From a checkpoint of a small mixture-of-experts model trained on Wikipedia: width 384, vocabulary 32768.
Below are experts of layer 4 (counted from 0) of a mixture-of-experts language model. Rows are named router (the router's row for the expert), gate (a neuron's input weights, with its number), up (a neuron's input weights, with its number), down (a neuron's output weights, with its number) and show model dimensions 0-127. Each number is 128 + 32 x the weight over its row's rms, rounded and kept within 0 to 255. Numbers have three digits each.
After each expert's rows: "comes after" lists some tokens at least twice as common just before its tokens as in all text; "raises" lists some tokens whose logits its average output raises strongly, later layers aside. This comes from a sample of Wikipedia text that the model never trained on. Tokens count by the router's weight.

# expert 2
router:160092158092125124056169138088104149173167131196110084081120075140136154114126127104113126145122132129105127110157138120140145086153088135167167109151137191146095128142109109144128084122096134148127152103104100137127181108145116131158159125142137122139090154098131119119089150127131167166126125152157118143135147115130098112183108193111115125149149163155119159068151064188100110146134
gate5:113130110098134106107120185115131106112059074154116136097106171117080133128096179091146127178160157135147193141155157106178127102155143115121169135148073101102090133122141077158120155138143140147091104107104155151136136116115117130135128142139151103137060131155119068176076163164127221123104125132111092080151097138180168106163123163134119036090159076166127132161118107115092133090128
up5:139133181156158187154099090127145127149142187178080147102169106096117124147126152170129102088152102106125085136139101127085130129087118092165138109105207143096109147183072138150151143114145161151158175130111104138091095092115147155106093108113172132122101077060102100131114050150121079065140170091206111108187138149116079159135069157211160104122111141055114132124225171140120073149130
down5:130179169095090112121128091143095129114188171096157103144126122183160127137139106156132123124105128118090055104117109071116107154132147050124164210124182093093100138139108152072126129163147104128077091163099114101087128118134155117171149076085121110159145088164106131070171136101111086114168126192138113160160141128057094143100115151084101201061073097123119085137125132152165104118080
gate6:110140128136155191133109183127091081106161122120116191115112108108090158130081079124081141161106125143108108118137100124147113077133142083135110127130121141150168146156121098151123133071118159152176123066124140142182101159192173134089137115080084129167210105156091156109120158073151137116159156097148124162199079089148146168121073130083154130150157164104081116131132088124142127169097
up6:141161145114127177136134192092066128031117118099100166120139137087137147148157145150092126130060160121057140149132108117074101092175116149098114086091122124166200157107170105128162126077097180180141107110139126157157097121161166134100176157149109166142166100161136132095144189113160098132188154124164083142207097115149155163079115132101131121154088131109145097125148113137140133149148
down6:129124126149067125180159168104158155151116134149067102162120125195168077154120161141167109135148120138086174118172141083175143100099087105137158145129079138111109159102171121109181109064127157115121147125146082119184104156187116132134151125160120163147129091177170166135111174154145131188136137104159163141147145127121171143222151121167115123137179172144161147133184144169158130086121
comes after: "|", ".", ")", "==", "===", "="
raises: "- ", "The ", "In ", "| ", "==", "==="

# expert 30
router:161107182124137020133179142070106153080130137146104120117116181149120147153151069064113119180105143139147062083142136119235038092159107127118176133141137140144127145091093159120150052132069121166114088127142115148115126158078117125160127075122165162138149171146145103104095139099111156143124120205092075119171154155166151133166142145130132136097147092162072206103153141166112097111115
gate1:099062118143109126108132125164125108124097123121111153066113114200144095132218110115155099157138116116172138071127163084086141140118150135138154151146132154165115116127180127132152076093121095145179122179064114150110155114100170165107118140101174170114163106154169078163098083121158146177108126153111114058157142166108096161132124116125137170170120056119128117144068095105100083122112
up1:206132177124147080141151206142123131149141126136110105114114050050146095134138124131201118149118124069128125106118188160094158114116134165088170143020160156185090121066126147144157061055190050138122115154121118090100094111080122138173161116156130120142183140136150133108114141103137112146161163126139131111107142120164147102166153170105157137110115074130112121129077168091148091098097
down1:088138168102154170131129164106114120146069088128115182139131122097145079141156192115146108181139100108114052109192145173077168131153139104140136144123139133116092130147172203109124116141081070167174063092148116159068135123138140169114101153138133154170186105141065093146100138110182099113101136115126100143083107111108101169143123107139120077166135070132110136171137119152095121098142
gate2:173142113140128124161153082188154133092134092134170111141105091142134061122132142145162152180130130089075186138076149115136128172108200118136085096121106113102159145132134113141130157216132112155162116081132119070162099118078118086127121174156102122152134158102108173094086138181127138072112125215111206125110083183167160190170209100079127148102163119125088147070202165102142107132091
up2:158128137163123142161125138153190108116112159159163147172125122112162127134166176135143198090166096106154132186079142118128103108102153123168103107137089102112138128100167123130193151146107140115122174164076100070079110103106105116133133183143153118133120162101126156143130107128141100082043143148066219181132107153173148173162122075120117144134089108138127109071161148137103160095114
down2:126141101139241119109095128151196162137164164142114149078131104132152104154098171127154114110130079109126126083090160152101145110144151092131195147120119094116164163054135112155201157138160121051099097128120126166128152113131144151119079137087128107098131155149096139114137075091120115151141152099109126115127138147150088155128145106161167106133093102092159182088152055105106084131096
comes after: "in ", "(", "In ", "–", ", ", " "
raises: "201", "1", "2", "202", "of "

# expert 26
router:158065130072176025095126122108059168129142164150098110085088168100119134121145114062124115123106182119095114126119071165124101129207057173204118084118140194148124132104063212095168072118156132145136136111115126131105153125127132100159140150136101139133133157100163114115103146135086172101093065148119098161135086133119188159123155154103158163132165155174129170120097108164151087132103
gate1:094072161147092150116176153135084117095048091073087146115134171121138099114102133097112097184104150113137157083182124160155139130217109125151140093124072136189046128136143144124090106129151104122085135132135111156138164136170138146138176137109104091122147157147097114123138137048150123086187069189157133140161101146126147167037139164123161166185174160132077151134091145168142118144103
up1:101146118074149139129103102126101146126127145089159121116143124155115128145159110166171131067114114129104100122146121100084154104099102110141074168104165157075157129084084220129124096172136162093163144130162130129088157084115117115157204155151164177092106149127124091104105131187100100179141199109113166139110153131132100173092136064128096090146139119091148087047207097136124128141109
down1:155174119081110161246112125113091140132143095096130090105152112130070113136079094138138137152131114103151111190238147107169190131136156117116108137192137085184110125118145074207177047108126134141225188127184078133175147167086105171150110109115075092114125095105113137064056114177174166083164139102089145115129102134110147150141119102168130121082165136160085143106136102103075158115129
gate2:101192136188126141079103120129093133172125169125121137115097123130146141088122140082063122150150179121132205087145118139104134091102156113126074141147092145112124121151108156103120154125170115095151072063124116150145180154120109170116148141165150093158093142151127076134091130102151188165145154157152122150140183127115102150056156132084115117119166150152077130139106163121070210139100
up2:101151168090159135176057158114145128054160168111162152152132082138108118100122100082180128104103107128109126134155104161167081108160156113181149097087139190098080106207099162127146103153119200083110168071143152185048056145118147102132105098150121156109146129112090098094154106164132070091119080137084073117116141078107140128128093142138132123138078136102070102093144102114158107155059
down2:146088178159103123131147129143144114086062073144115117089125079187181116141113141162082190149143073116181125178127137178167175118091160089079104100152206122140151064118121161108094145156135119150143130138102108119109070162194129150128171115106132141136132173067149146138100079142067143120100165066130108112161165223143145082138136139101131038057086109120136112111106120156145085116216
comes after: "(", "| ", "–", "in ", ", ", "."
raises: "6", "5", "0", "7", "4", "8"

# expert 24
router:124089185116129112131109132138094143143149154108125133059163104109095160123125105124126134103115167121098157074094135171136101104171087126081119168152088159123128141117122147114141112136086156137122107184119126173149156137164129040140138126090148127173093135098136136125092117104104165158076115125129142233139155165151187105138172130145167119133175127146138113068154122103131084103168
gate0:152162132126137094132072161124120140109121150130208076043091180177109183171191140102102143117153126112135143177092148168119162090132099160100086132177102105161191130180105099160164121052136109104149121157094149174137174143140131118090097115146163084119068098091098099091076104111168184130113166112098200137129189202112138140097145119146129115157187119129151151149161137123124086118163
up0:150120125104098118091057150098057130131082140155165126091108159143090198104141166110187110132145077106150133158072164157122124103107120159116045137153131118149121166134118132137195084085179103121149131142168125121132172144091113099163100140110143105117130145091093141168067164147166122101069111115098214133159208163183133140136126149112137100070113129175167090139175144166090159111102
down0:052130163082099088137129188103140072072102135139151128142109126142170159072118102162112098168127176135111139096135113114129101147143188148146165131152124113132169136156146075108138131128161138140154063137111092154105086150134164093100138104080139111104113149104164083104141126128115138114154103130116132154099172146087109131160123150165101129174131116120166163070136140223100131126163
gate1:150109138133145148154098117151099123081138125145194101085119128184144084167159129132170110136108127125116129110137125115162099066138160063063109118124098119121225126126082103171143082135116117170088117173099089176147141194139116126191161176076091102143075107088082098097063071117179170100101102198113110139133034135109125097086152140087126150054109140120120138149092087132147126145090
up1:071074124135105149163123131188123100157136150103173135146163108101079152104118128135131095163200136080155148129174138174059136152116134124116139099179096106092117174141173134116108118135093141083147108118080156202137126130118170098166118130075157129111111110157050142123161152186144168110059107071075143103160146105192078136101149105123184149122152176159113103174134140103153132115165
down1:094087097208116113130064183112097136115110152156160160146198115185140138135148183120148131095095190168110113139115138116109190143097107160070093142181161097107127178132147121133134108100149153132123111100129159143134130080139072157149093142147121105145144134114097099198065124117163179053065142106139092061112142063079168087134134121156151179120108086111157111126078198158165111148141
comes after: "| ", ".", "–", ",", ":", "-"
raises: "| ", "(", "ft ", "/ ", "in ", "- "

# expert 55
router:156168130079103090096078120119115143146107133102099115098097152134103100079148119137141175144124121117152151095194079160119171096102154146143187071139117142153067125123039133118096066103141161127124107137138099155116134142126119085131071110136145127207114146118111121159068162114073172115126147133088131170077094122063158188144188131128085145149127137152134100130148181164114118128109
gate0:108195066137122078140089093156113169124169155098106133103103112138159090112121111080099130109159099107134136154173151148102123115088153081165140154185116142126103172085102121072102139101126143165086103101189107157090081150115057145168172167157134116133110148164135138170166158033105133153099195143119149130125089149100146140095127155140110133112132181231108188137148103122128110098166
up0:160160183134132089078122128121116116137180126120125103098104116144102140138159177063143098147094149146178130058121124105109157101084113137157078109125080109087123113162085135056110130125155133100116099165166097146143137117100121123168154089132202101129122106111088089035171170071127118145118195123110104145151100093097110172078145120092152137139158115123106130162184151073165111124107
down0:116154109113115081136143148092074078095122070128122189133142087085104113186128110164120145125109146110093154164117144103131148136079105121136092136121224124119131179129163137079126059139154079133133102112086116126125161151098111144137160158140176096120113107137171110147143153124101105176112112172181047190123156139136109151127146141049182168104189128194175107111097158167183113159160
gate1:112110145120124133092121075094171107126143067150123073088145133147037064163149164114127166084100131101148069060122167156100202170099141130177124111129159168080077204203135105156172098125120148106118121130115081133194154125069061144156143146147155165144112137101115141146135128120164174131151123116097108132188144118116133138149105156126074106177167151164101129169102112155083091144114
up1:113124153122150224095152105162115122161147196082166122147119173114175132105113111207077113117135139113127116163115115173135131123145147156149148165127105139111169079088148119143086160180068078153118137146145156155080182115175152122080145135070100055087116121180148180111098117182153123111174135063116169175105112194154077122137126132172168116061065140146110147082065112143162077089082
down1:135146151147157130131115126189127149152096161114138159139142107134131132133123118115113100098112146181128120092183115109097150097124118162130129159149131181084098170072120106164106134135142178127124162230162149105135163154111187113125144067067110105113113137087182136155101102071116173161147142115108125124097105127135093124087170093124052076137105159141158071140160109125115064128109
comes after: " ", "0 ", "1 ", "2 ", "3 ", "6 "
raises: " ", "\"", "1", "c", "3 ", "1 "

# expert 39
router:149072123103146150147126095153154180173124102105115097071147116115078168122115092054097071165134147153163159083131166072132098102139120178100091097134142149159141130067099170141129106154053108136108084165112123093170118105190179067100111113145145103163156139104120123111118133145087121182094083126114091150118138108157149131069051155126084139143096132151138163111186099157134120135078
gate0:146134171126059141173140180164168121111126087120139126174191134138072134115159190163153119120120119133039139117128153100179085173115174190084145103109139143131167142125133106134173090070103116108168127176165154137089137146096106133119151186177122190130138177086082107149094109122120147123101145194119180126110176154166136187145142084120114132089076086175123100141141144122094106102179
up0:121040133130126142108102145152092156141158193103141112056098145168156165144111105165092134164132130102118107080121090106082161129122134056153140133113112105147125142146103125123114171158158107105124092117117086137145161063078129223165167029086130130117159136122139161143167126117076099109112203108172150189083070103116142093137179168094141148094090153104122138160161141148088099175183
down0:151143103142111157173105082085101127117108128128124152164185121164129198147112073131056119171118135159111127095111099091149101159123111106120116072124172141154134187101148116156080142155108154125103100128123078170079135114133115082167122140092123211154096140119122115080178129102126123130128089121126143129137148083118177123111088153125088133087169136067142192144118069138107163162086
gate1:097126116124142081102142134134156098125123106127159141125124141197103099102092104103168073150117094174102048093170147100156123070160186102156130147109154139120136140149068123141117037162099128125117117117154133138181107130091139145125113143110154110149115182042091160101117149128174137156135110136182082158126122147170156151121155117083141085093113083162147114180141112116118116183102
up1:139123135180174089148099165157119122092139150119164116169158125161124117154062129121134071147141129121143144090127112150142104108076176066065114092145163104127141165150161089157143123093134112096133163140192116137173116137125155116114151113132153076159121124111056101126131109110125114125139118093084102173191148167183151162170108125062153085102064110150139121121137132138096129141082
down1:113170114132169179137083106130100155099163154109101100113166095154125070119175121127125047088130122138132066175145107135086125117059147110115069142156139126098194171147131127093097155092110143151160128189134127120132096135181097097111120101058130132169162145138134088094188152142126113151135158151089112109115135114184151154079138106086112093093146135115107122093131114149118063162133
comes after: "\n\n", " ", "also", "% ", "History", "career"
raises: "\n", "\n\n", "\n ", "\n  ", "em ", "; "

# expert 54
router:166171105108139115144173166145094118130167145087128073111114167104129165106140064095128159130153197094143078121132101121134136107133145153130161077125094169130149147165082145140107077087102161144095153195141093104068114165100101179107215098154161148174181140105126142122137138112142126141173109165125142132142078131151142103127169158140151132120135128177162121096180095068121082118160
gate1:129177106162217163118195076110109113087187163152134146110184072168159153073142143083171128157155155106141162078120084140078156125064147103107092176107161147167121110191132068162184193112142172120173116151122068158145109161130101183111171144168136119146074154137120114134175185142164111099096114167128124079196120124096121151088145110165146158133162134134122133154107160101179156123108
up1:081123073163220137141177083114125071097154082104122135150155117152163143063132112088145127095141146148155097118086094121125122150104155106121135180143176138187125092181126103131203114080132191134154085112135136180135119148156127147144186146154136130115118212159150097174172169122135135119136123134114131055142108160099174144071137097150102115151169123185079129085144177138134164076075
down1:093144092172179126084144110115160095092115159161169138112122098132128092110109163104177101070143123130152124120134160132047190151121097120103089175118187087167143163164151138238161165094105102177160097096115143147125102127166134146146109129105140115114129126122122152171125103111136114157083102100140169149195112096116087143105161133127118117119137119116145156111102161142160105182127
gate2:109110103141073142188124190137139141105115128132202155070076130143118138107091126118133139126119145091161092129116228131120122126204108167129114080176139139063155203114167122125121155115136087136148115136116142145149140159110183104102141117109086108146108128121095109076111162151143211126106126105072160153066134114086191060089162099159084131090117062150105134122138094112126150151078
up2:139150073097129136126138190089100045211128063112168102137053152124134193147106156140126128140098114167067128134099108159129076128152141120137094110129088115145165143124149105072161095100194142117166086100143126135115129108109144119062154117154080096108097079115122154155073125104136085150135176041186144167137116110095140095123115123137142137129169167097114158143128154174122077102128
down2:063106159134159150143163164136086121099142124114163111093131176160176118148144108148063140149167123162093057084115143127117090130062089160137114093155097088151082089154146138054152112106132128129109115113155107135147149116095118150112122168034138137150106121122161150149139123102127122145159163163152048080128124071118182143131149064119077155123167107155108135050134118133191152171189
comes after: ". ", ", ", "that ", "\n\n", "However", "as "
raises: "the ", "a ", "it ", "he ", "they ", "there "

# expert 57
router:166141163111164063092182133174053151130078064112115081107127110092098097138193135127129138133091146106079091102140130119138113132125130167163194091115139183184118126098080135131137124108081149155141117165128116181130122163091127123159089076143126167144121193136125090078089148099065157175146127145072117174118118116134170108169171139134083165139168155169121116074137176170131066105116
gate1:124132117126094134088120074118145097129144167135134094165159181155149170080103141124124113117136128129092140115102129099170130109131165133150149087080155139164128103140145121147105116061151136145115084138159144074154143113084136160164139106177140168180088110162100064156159193193147175113119174156170180117138100160117135187152167148105148157118122159139128138112086180119120093165119
up1:142171127113098081118086115130084152088134158123114126090115128130127125137163161132098143149125161161083123150179125158140170167198112127131142183139138168161179099136134097106139141177142171123124143114163184160114117085129133101120108166137144107103080133092125071078190066036156081150198127140138123152122119143094128118111080130104093165125125109121136124094137101093098125163130
down1:121128075070134161139131098115123122104115113128132130118140140119133174116119096116154134208139097117097105164092094114087135143165139134095117136073129157088152090084118100094086065130134124150120069162196143120138137107113134101147144154135165197170136081103165125156112162083153101164074148116104088119147110151145147133133139088111124150119127140121112108130071109167090123102187
gate2:209152134148158098153130093177180147147144173119075098155125119092134101149156094107134117116157118088133129076120144199107109071128109119139073113128135076137177146121096159123158130125158058066090077203103132144131077150126088147218127060135139109162101122116073136108157141099116118114111129085109110180182108136138155172102116131111149155135157121120059177101149191144126111114172
up2:091130145129128121116141159141131084131100152126088080089123105124190162160140147149186161121105127146164115128100108062164176188110127099119112111134061140143095111128115102151122124157109133135203149054097100120120126094138066115099059165155159126099199137157086189108081126024119114101140078113126093063110069087153141101154180107126120069148114127108160102157070116111115166121152
down2:072153194108175146183178152156110083126102082148171132118121113117138164126140114156072103150133073162147134145123139105158166125158166134094167109153147106116119178140089136083120144182081107090099185136140160133120101182125086104085143122153151054077143099151099151132138169122179135122144135181102129121160125202133167132112121138101121168118085118221119125109115092124152101144095
comes after: " ", ".", "| ", "0 ", "–", "% "
raises: " ", ": ", "-", "—"

# expert 56
router:179114166125130088068169120159084158130117124111079117086112119109071142106129096094110113143126151134107090131137108135084095092158089194130186130154153158124141130105075147129101106106109128154130133170100099146109133124117102103120138108143139166148092154152182101131077140071078171160120139163121071158118114081112132126114162150118162167145152184164111156060171161159140071111132
gate0:091107123146151160111114102113154138171079211158132149132098107183112140133166174141117169149173127115159148202143146092098078032104151081139061097088055117138132125216157062139159115102133095076095100172083148137173173119110109162200191145089142112086104090082065136105152166172108196111111117131188116101185102105115110172098147122148143127142140098115142171149079134156152115162187
up0:177137099157096090136101194160154129145163097095168109158109132038102106160084102150143064099115125160099155171150107085090122153150146087160151121119171151147107165096154112109125148137119152181163107137137113141083106124161157120134096163134133142144163153152142146155100084139136095152133085096081102123112114131100176120118108132139119135130069154093151111092104150172127119117151
down0:169135103098166201091116132135133126185131159091144112110125118152107121156127167152114075142121135142185148055149100127122159092083173070097105167135129138197069132080062106125081158137091104095088091112134178159099147129137104157131099106101112117103074148134139143171126091108114168129150135149141122072154107250139121131168122166089163129149117190191140085103146095126145076136135
gate1:106131084148156146152165120132135211116092116162159095107101131084157071040157122095169074095161132126201119042105163107113115108087125168164082099142128104116168180175124176119083171095098056136081119154119117109228118114115095115129089089130119177161165133100118072154139120164117118077108140129141125151161134149111211137079124124153142149206113128143086167117152160146091089110165
up1:101109124161133099115132151110137065163074108155116087132121153072191130090131103147113141091093146147123108129132079104145148108147123165086129135131130113095126123154175128144073094124164123142091149045110111158094141117151123146096193174083145151150154110099135166150107164171179087129108071150110103083106126061121147069104085095074148056126156080106098139063105147151110130130169
down1:121098152140134113097157117137073112119116133118141184098158155134149145122153183140126121114135109137141153143096142166112146100184178141089111135146072182137153152142168137196153076118113179110135131110156106159126129064085113158142098180080110146070118089114131102150083152111139132128136095083039071104114160129154161132103124099149133074129186103187107046158139174149108169153161
comes after: "| ", " ", ") ", "; ", "0 ", "— "
raises: "1 ", "2 ", "as ", "8 ", "1", "0 "

# expert 5
router:112058195111135140093181091155128179115060097137085106101117196144109144132134071139091128157102106141105163103140093136111118136160115102156164110136127154130113123091089151142085093128134135136132136091126070156083128084139143136071143084188172092154135159164100126187043149105087152079068125129076114162151145103125165171158165188175117130135133098170162128111155136155083152111136
gate1:102141113151090068107164158161139175077113104065081147113086189118099191113159102140159142131143139068120147084139187096122101149121116134166095111173136179142106061121140155136123093084102120188192216125050138078089148189139127126086127153153100047049161140133163098133115204111184189129138129125120136100170149160148125168147157138129081166133157133123091125164157054052100131114114
up1:089083056104145136050104074160065141134150107144114109062158116160120160131124072119157134141110070184102074126092147113124219136167182184116163150133158139112134099073102143154117127125149149123114135141109124167030148100141130129113109081163174122108100153135124125050098134110138157187112164170146078106115098122126118094196156097114177172136115119098070120111149134167163105165126
down1:156083135206148122079123123152160132120082138148129104106149169126133223129114129123122107141102159138087098119125148094140137107188180121061147159141094119103108126089060118143114132088119138117093110150024093153199100086177146162101118092135140136109180108135088137091140146132106149112065121063126122071170182104113136152141172165171109123130126085106183132171198144173123145148120
gate2:152128146128067156136120144102185149132089144141164110094098108117174116138125115145132139188119066103137138206132200159113089145162109063150100088105103142109150146104121148156164148141113126145079087149165101143144114119092111121107145168130209168125080150176174034107131097081105137108136172122133133177096127124089130084134151133125106158136095115123123117120143137121106116131141
up2:158148142157102081174162114207160149114168101121114139161136111176119104169147148104142086096109129146101132073130096111098140125111158184093191073140114087108130131155069138121156110125172149086107108107105202139148090126150057100161195113139022096150149081078109171153117105144107119143128118101164154121148104173168129144133108151183188098132102120125069209140119098065151164101130
down2:117155090161114195131191126141136191148154134108099143081147095108154140122137126112118096071090160092108111128143162140133206151128103167088159095109127125167101168158081091068070123151130069149094095113116135064086076147101065108119101106198149169119099065137092121164154139173106125111091124138166139178073155140164133089168146198126128125117108119143171144148130079117122168163112
comes after: "in ", "the ", "In ", "New ", "of ", "United "
raises: "and ", "of ", "(", "for ", "but ", "or "

# expert 8
router:187097105095115097147077129128108164148112135160082146094098147056121101116113138177136121148126109123104155114114114148181118120078143131178175115153142188134118127108100152129062173095176086175081109120106152119084131161082111072133155144187156168178085167144167094107069147178099148142115121194055114172164081139058140185142155107182123115183089158145157118141117131114149138128110
gate1:118123123145072093095160158136152125132125136171142044157152176085145135189129162149110093137104157124167109124157121092145110143105240106143161113148191152101102124163132128102092136150115108139114156101096139122120138158072154127141078147122124127184146105176142191143119095128092108126147137116168127129154158088072119165104078167104093128124129162146111102131097175105178108125111
up1:038155169134179145109112074177131129151098129134104189038158138174086077157144166104163109160111137142096159142149096117125149122118097135103127106128112132126141095092141138131157132154140126150141147133153097086122120151128165084165171187165170151053047127072115065133146128096141135188114160195120149154116158154123123114034171094095142109097170152084129116107132085157086126120120
down1:114164136099168088134144094127147160147101074108182080089110126059124155043085126144166085094065105160150146171100120078155063116082160167103110094133124126108107125126121128091072067103124160148126074135116136155112124104166151082156154131117069098155117099113101148096082124086111134129054134156109117109130113114103141167093136078113088067135097147117203156085124148119102106112139
gate2:143122121196092143149046101124151164111121146117141087113163139133092111142059069117151034166163079146117089114157112114176102157123151077134147104129102137121116107147201149119140167111111094078102114152155127138142143100083115146154172174139125152153148098115117133167156192095101089144090079186148149114115136221109176128066176055109077149182109111128157094091093127092144138155153
up2:138164177167097116150062072081133146161144151114143132137106142101112085139052033134140108135193092212101077149114119109157119144138103141162158105180163107180108147150192167132129186102118140163080111164131127100098097140101102150101153122152126157162104137159112146118087150113117104145137173124138137102115113173117191178114155131166173202135115064106079048051124136118156135151162
down2:178153108158108096136046094104140139145122143117088093132100136120136125118105146123204125128159117171115130119119140093175114055113107087140156150134113098136099141150108133079129160116180157155070139099176156131153063183090142163176112154142142126109164097150062110140096128164057092157139147127119178137103148135105144087205130144199131123158079048075114062180121169127108137110150
comes after: "the ", "of ", "\n\n", "by ", "United ", "List "
raises: "U", "South ", "the "

# expert 48
router:137109157172165160090137144111158147110127205174128117118138150093122072154124185116065156169122149135099113076142186112119153121182153126163197121104157175110191149136128141192138135128111154165155184139095115163076124129116172117148137125137189169134150151157165152115116133118178120185121144147128149060145141151103157155066131088132095099103104214151058125138146087120151068083129
gate0:119145155143116123121137150124130139125073144104144095147214119103127071112129096118135111104156143097090083170147156175146154117131141148111068232098108103124177112146118056107118157132130105142109122139132097145160163085170066158162089169109098090097141127117125187140124151128101141108070090117121122094100110085179071203104026135156084126149158094071151120199162110113173171137120
up0:094191077114115159090140178158087096170118132091143142116195112146159090129122112133168150111215136129089070130092177188195121133115150126100105183135135123157079071106117078102153203096129127162073128142149110201111126096137076141142089125086069131130048141080117164151181073092166139127146112131123125191098106121184073171123118122162086097129157100111138125166083129172137146105148
down0:063111096070183133150161192077055098158061195122154087077113029114154129093142176139133121123110121173112159125184093149111154169088140145081177141167120115163143105125123155085165166082204149158085112113165153107144165155095154180082105172100124105110101162159132155122108146102181116114118118122107198107092113163151110097166150109157100099092068081057128080138135097129135113146208
gate1:111090133159110117192126102125148143166136118156185115162164102118115113099088141158135123138185160097135195066074161127136109177133117054099146114120098136098152081154114145160093124162172035103136071115148079159147112104115109124143137077146113121140172078145120153113116114179110099124180039177157121115086169091134107116153066155095095148200051102087129117097149103124159141165118
up1:173145132126149112134129084066183147132117125152120168144111112104098127085142116169141174142104165157169146122119068217170134161138076147080129142056110133148180136161119081153134161127131110128071154066180083124151142085133188136124146103108127120126142105184117136151105195118146132109118068146088062143111109137118140174078086122061106098144171133114148071164094095080068153188136
down1:181084127162125053143147135108156099131140164162081101191110153100111115110104109137165111200053137120125131145139142168114121160086124142195135172106131112204119095157075154135132165153125136093108135137119153111136134103172153128171140112150111085094096124150084140128147113160153130073161082131108140144110107099111115189107057107152107114087149094134181151172153127120152177142115
comes after: "as ", "was ", "in ", ". ", "is ", "at "
raises: "the ", "a ", "an ", "one ", "its ", "that "

# expert 23
router:211148092152129079105167133090068131178142104161123078103100053192149170133084130097121106106129038123136081101130134101119086153168094136118147136100127111141209118077157133152125076117131096118139159129127149100096150111091109138105107074112149108122138097152101144099136140107091177133131135093152149184167080113137122085113158112090117099204126159139098175049164083128132076165131
gate1:082152104139112182136119082101068117085169095124095165091132147110134146160139108138119060116084082098063196201147132087136109129102137151133119177133151152128103155119154157152172137135105149118120109082028126109153128112154122133133180100130148224141157152129141117154101153131110139098079160138123139135107181108200153151126172137064118186058153164126165127177155190189136122110141
up1:119126128110196117107121138124101149105153165127165101165099142102119131092123108119132138128180195178149153084158143135134173129081160139135158088152132196077175159110125126109214135165158156130084093181126168170135120099133100150181123090152117119119101095125146090184139090171137119126126111091142141114117078071132086056077116151141104174076133067094096096180108118150102083122116
down1:124180124169123152156120134147170103109103134092120121092095128138096148133132134107051197092137121150187117119103133165137160160142104152197123118191124112216094166078114138165081139181098141103139088097124174164047149082119139149143151140104145125136094136098127153139107095128131094138090049101108103141092089082190119100096137143108085086090122126129131177141093137081153086137132
gate2:098118135143034161134139192119064155168081146171163116158113143116094081182106120141175179125123075181135131117174156113124140179146149092064106078157121048146158139097165151123128113122156147117124108133128135106083129127092178167167121142124199110073145088173149094146137120149127119142088130111121093091097141110075088067136085093099181150145117124056186179130111133113187094156174
up2:162125144105080199129146205119123134166127134172104115128122155129148075127142118088188139104098053121116118160142120089134056201149132117143135107121154014176182087112142090105077128130172119072146094129133143093090124073046162140133112093156107111104119095157147088177153123144120116062117134083140123145115121103059140070120140129105113121180079076080113169125156173115178083139102
down2:105102154132074175114083108092139132157150088164105113148147115138168090109074146160114118154150129106145115123162165129136130114138152126138141096058187096163086197140100152109096158146088107087196103139155159144105112105133122121163206118172151104117099111138115148131092127180182153145153135141112082147060093129125153162154116083138137208157132174135088105113041166104140213081175
comes after: "- ", ".", "|", "See ", "• ", "to "
raises: "===", "have ", "be ", "make ", "s", "play "

# expert 27
router:177146138135129120190155102110100141151149121196117111095156181146131138091118121130117106155176148101101081100133111110194099159154197100159141108153120144137072104119171127080147095129137110102065135185091134135138130137145139102146143083076158110165110126177167141097104178130069140180086130179095102109152126154128240136116141090083124159105139186105124118164089136165162100091130
gate1:076072150133114125120117082189125142153077100146116086157087081102119147052137121095146131090144105122124126092161136123136109118088123124110170117127130112087086125131149156119109133183188109143188139174129143139133116141116108115085108140099138160137108144139063131103119105092106150147148149147156144087129138099133153089162132083117076206113127118145109075057015136074204133109094
up1:157098097099154137176143089163096150106094107137088185149126100098119136041073121139158094118144058133090130090173143144107083124090162103077129130149122117122120131168122125114124140113189132145160177125174130139101124059118111126101158128134105157182092131132153157105087130106096148158166158163133176121127182115187184107095145106112067131098133083144090096056091151130178114091152
down1:159063152103097136203175135092124110126121123116183162097137164102140157163105087137150097135117140117159124102144156110110141140152141085117184149104101106123049131157213098132103139089106166112132101080174150136157148112126141145167177162153104140120084123105119173128110208116139166162163099165096138119106099125138077113167127143178133109164124105084122147058094198091105156189089
gate2:177134113112111149155204154107115137105134084178188157159070142132144104113152115123169083140201126163153113130137108086136080113137172151138092109100172193093125141143151156133122082046152077124154095173086147109113121144191114116137152127116093072080116092153209078115140119113118137164097115146103255090130128104128059096152178142148143138111112109126147147121104119109160111120133
up2:108108121117166121114063095148174111154106170103045148122174125128155172129080168149151195143110124108104155136132157173118150127128099123117180143125122101170121123095115121167146136161120149147121130033143126139106161120076111144117087126114172201170144154132079183133052149089163122074155143112136021167133146148114196171143106115096109142149157147130113127166112126161109154142091
down2:190163133111157179131126108158075133150111120099108178103080097106133132115127170163172188131149134112135143144121152103096145103150129148110095177151135168090127121114105116129075100102148110142147122103162127141119162127120125076098129132182106153104155151081127106166126093147170146128126145110138132118095119152133143128157112130149088118094150158142161063123129097133147069084142
comes after: "\n", "\n\n", "\n  ", " ", "Born", "Party "
raises: "The ", "In ", "\"", "200", "T", "c"